{
  "experts_per_token": 6,
  "moe_layers": [0, 1, 2, 3, 4, 5, 6, 7, 8, 9, 10, 11],
  "routed_scale": 1.0,
  "tie_embeddings": false
}
Below are experts of layer 5 (counted from 0) of a mixture-of-experts language model. Rows are named router (the router's row for the expert), up (a neuron's input weights, with its number) and show model dimensions 96-143. Each number is 500 + 50 x the weight over its row's rms, rounded and kept within 0 to 999. Numbers have three digits each.
Before each expert's rows: "comes after" lists some tokens at least twice as common just before its tokens as in all text; "gets" lists some tokens that make up at least twice as much of what it gets as of all text. This comes from a sample of Wikipedia text that the model never trained on. Tokens count by the router's weight.

# expert 84
comes after: " ", " |", " (", ":", " as", "|"
gets: " \"", " D", " (", " C", " K", " B"
router:453542598470542536469498478394516462491497496565541643425534512489482565543648528519509546586480512491518538504460498543585525541510552556581498
up0:498566426446526495484443492599521525583501511511461515567500494510477547494510496561427527573538483497526587484484511501502506474478585560533505
up1:470441474484440559554501465507547417398514570528521468441451517427533528512509453555504483440444508428492504498490517438564466485529442533490498
up2:487493486435523444498568545512485517434436552478456527441601547481531480458523444469472559475564535460488490531486514470500556557522514556546560
up3:559549550493481530559495545439460534471486483471479578519510367547557543583452611467500460429425539541532493518514496525383502504610492395591502
up4:588493580470551609431518472469546557452423437480455548502493431531582530448511497563411505518504463572495498484508510499426549502612560473567514
up5:501447521414486560608493497411444468472528412513608429512496490510427560565525480536596464459484432492503521483483446461512509503601493531518459
up6:511494552400501513530532549498594500488454572479542552533440463532470479433524456483487562497432563479486573457497429454527502553461498508459491
up7:496496545455452505531503439509664483499437607442551526476541595542506508453539482513523575548503472568480513469497449514547511513439541480492436
up8:496400469469513570502463515465479447361505521496531556432440506554538500481591496455499560436507522451538507521484510491526511514461511498573527
up9:473557486492473528546493511509515473502480421524543579552535537510462477411579457470523502560512547404463486448435535431450504441417465545546452
up10:517558496555542537405511505497447514475476550478555528554505573498461535526441446493564552538561473498518527519555425518448510488503502518451496
up11:427425537360534503568465510499500525378499529504472528480487450540481522531570575524386487505481480530507532467470490509456549511417558451530487
up12:584515464536400437525523563436487476389501465548549521535475585486463441583582419375559393449533442483492488502451489511540581561444456441390592
up13:518482584438502482482455523448516475491493520514521526439499559537564480453482449520479505525403539530535512467524470510433477460395598529582458
up14:466518494548500439558488443528476505443552431458552452536599490487565471527498611585512461412525525510504481527508548499388462443533449451482476
up15:496560490475495471527448551411502567611471517493466610469474561446554537545515520461462446520397543501548472515458523465499525502394524515551511
up16:494453580469433469547450484535436440548550496451572529520430519515533440455487461450551577535503515530483572455493481499485502467473487564495489
up17:481549495457540486505546508427449406413462484411572430542457486554479484531519567495385576453470396377511585501511495518358495435503562508510572
up18:577388516515473496473455465526441427416507571502548506608460530508495576475547609487452595499542378483430430527558476449465549406407568580469473
up19:521536516454560572473446490484501470485546490526416572516470493494505491569520515475411423473514532560462410498491471538573544545527570536481556
up20:495531435542489540541451462437458544530469534508530539427508491587437496613552485430420475493575467436486522517518448487490527482514543490474505
up21:529504504422534556560441480536520496538560493493460529336500519527538564578468424561498429502515541433492519540525549561492491524584544456498532
up22:468450534465460521379505472406476458541586593496506593473408550518499512451459534515540503528460511572466425521420477537449440459473476515507520
up23:454428549545492478580471556525488542576411532533529494397494508554455489527466514453459386572533523523494586431513574465523479459489523493549538
up24:546482461549469486534540451502462446533451516442541520581482541478512503598449512592494544401447476472442523451503501518532431520533513518344491
up25:441499469449478496525467502523456445552557519507512491522449531490576433492606557558530578502522454572564490431514569556487573472430562586558418
up26:438576566469460549509537457528502436501574556500505530573471486499549510449449456561504618419525466507468482473548431556469548454466449503463521
up27:532505430592532471489467447536476529572452471532505494564529492427574529474473555576480593487450472530513494521480514514449444471494523558471445
up28:498528478440519493438500486436458531590487566597508511436470563496513525449482589449452558507448457570618566492447463521409473433442561567511472
up29:460597541559566447506493496498571415465477524554601451586471478492665496451569529542516561450464500437554438497480481579513580559536535455472483
up30:489526531468554470423460479492467493501476457504437458465455428461477508530517513449476454549511582551477467407407469583477539543495532575502451
up31:450525501490533487539486455459498477594482578566601453495480557394550559479485527465436635422446421509562480497505461585468455557484597455522515
up32:398519563480517482483596559468526544526517568643547546531508485540419611444515548476550487397433551531578491482525477477489438478479545462543536
up33:426610530499522469475555489455518564466506447386527521560593521566507575451445560536524505476534512508524532476559506547403518554532462449470532
up34:531480511597556562502454486433457434485439446482499526481470468518520405457525513509565486635509510611530489502436527467435533471497478547454515
up35:481460470402516463460570552591544517495439464466446567522473548443465490433544530445508548473455504518466561482493516502483531544523576584594565
up36:441489591455559555559488473498494547519517539479543551431466468519546512457487560486432515465595531505549536528574513574500538412546498475505500
up37:493514562464430501499517539481547504429503469503502536436562447534557374525581491454494553413481556512478592497454487565433514451444545543527405
up38:576577523559591556551500559528464516378471494502529519532548413556495483580490586469401506518511451442503493563572524507480552533527612427510475
up39:511426463496506469505531466460469507532508496509561577577554586462498377540523537542482501492492555483478456435428473468621553531460537527510512
up40:457432378377483550551582506374500454420515565454473446506431486488423438509634499526481524481483516369507461553443556477513550489421402509527478
up41:526462530483613555495516500437594601452533578495485543491479565492497599432510484466481450428567564436539533554570531444546540457578530455528484
up42:560475509494558513560507413370495528468511507489526575486500445455572527497550480574479478496479530533470455529447512531475561448544527555519468
up43:566525516508428535565476522501462427501515489596605583488455564526508490508453502442512500567425502492521573425536482517526474480575541635522487
up44:559510582454454577464444478495512537610421532606539535591437445525529573432537497573493438480540546406494447500516435525564565422467544490463429
up45:549556512442524552532453625519526508581464417572498445557471491534560517443539464454560554475440521612494503483454537552580514383359541529473415
up46:459517477409534457441489534515500332507546469482494450481463482585463573478452543505510602516423449575535540446529444477452478527509583501572436
up47:513491491489472589520514447475470460442444511495469464541529399434531518515478498497400458494496484580443526513490509518548512536556497479520502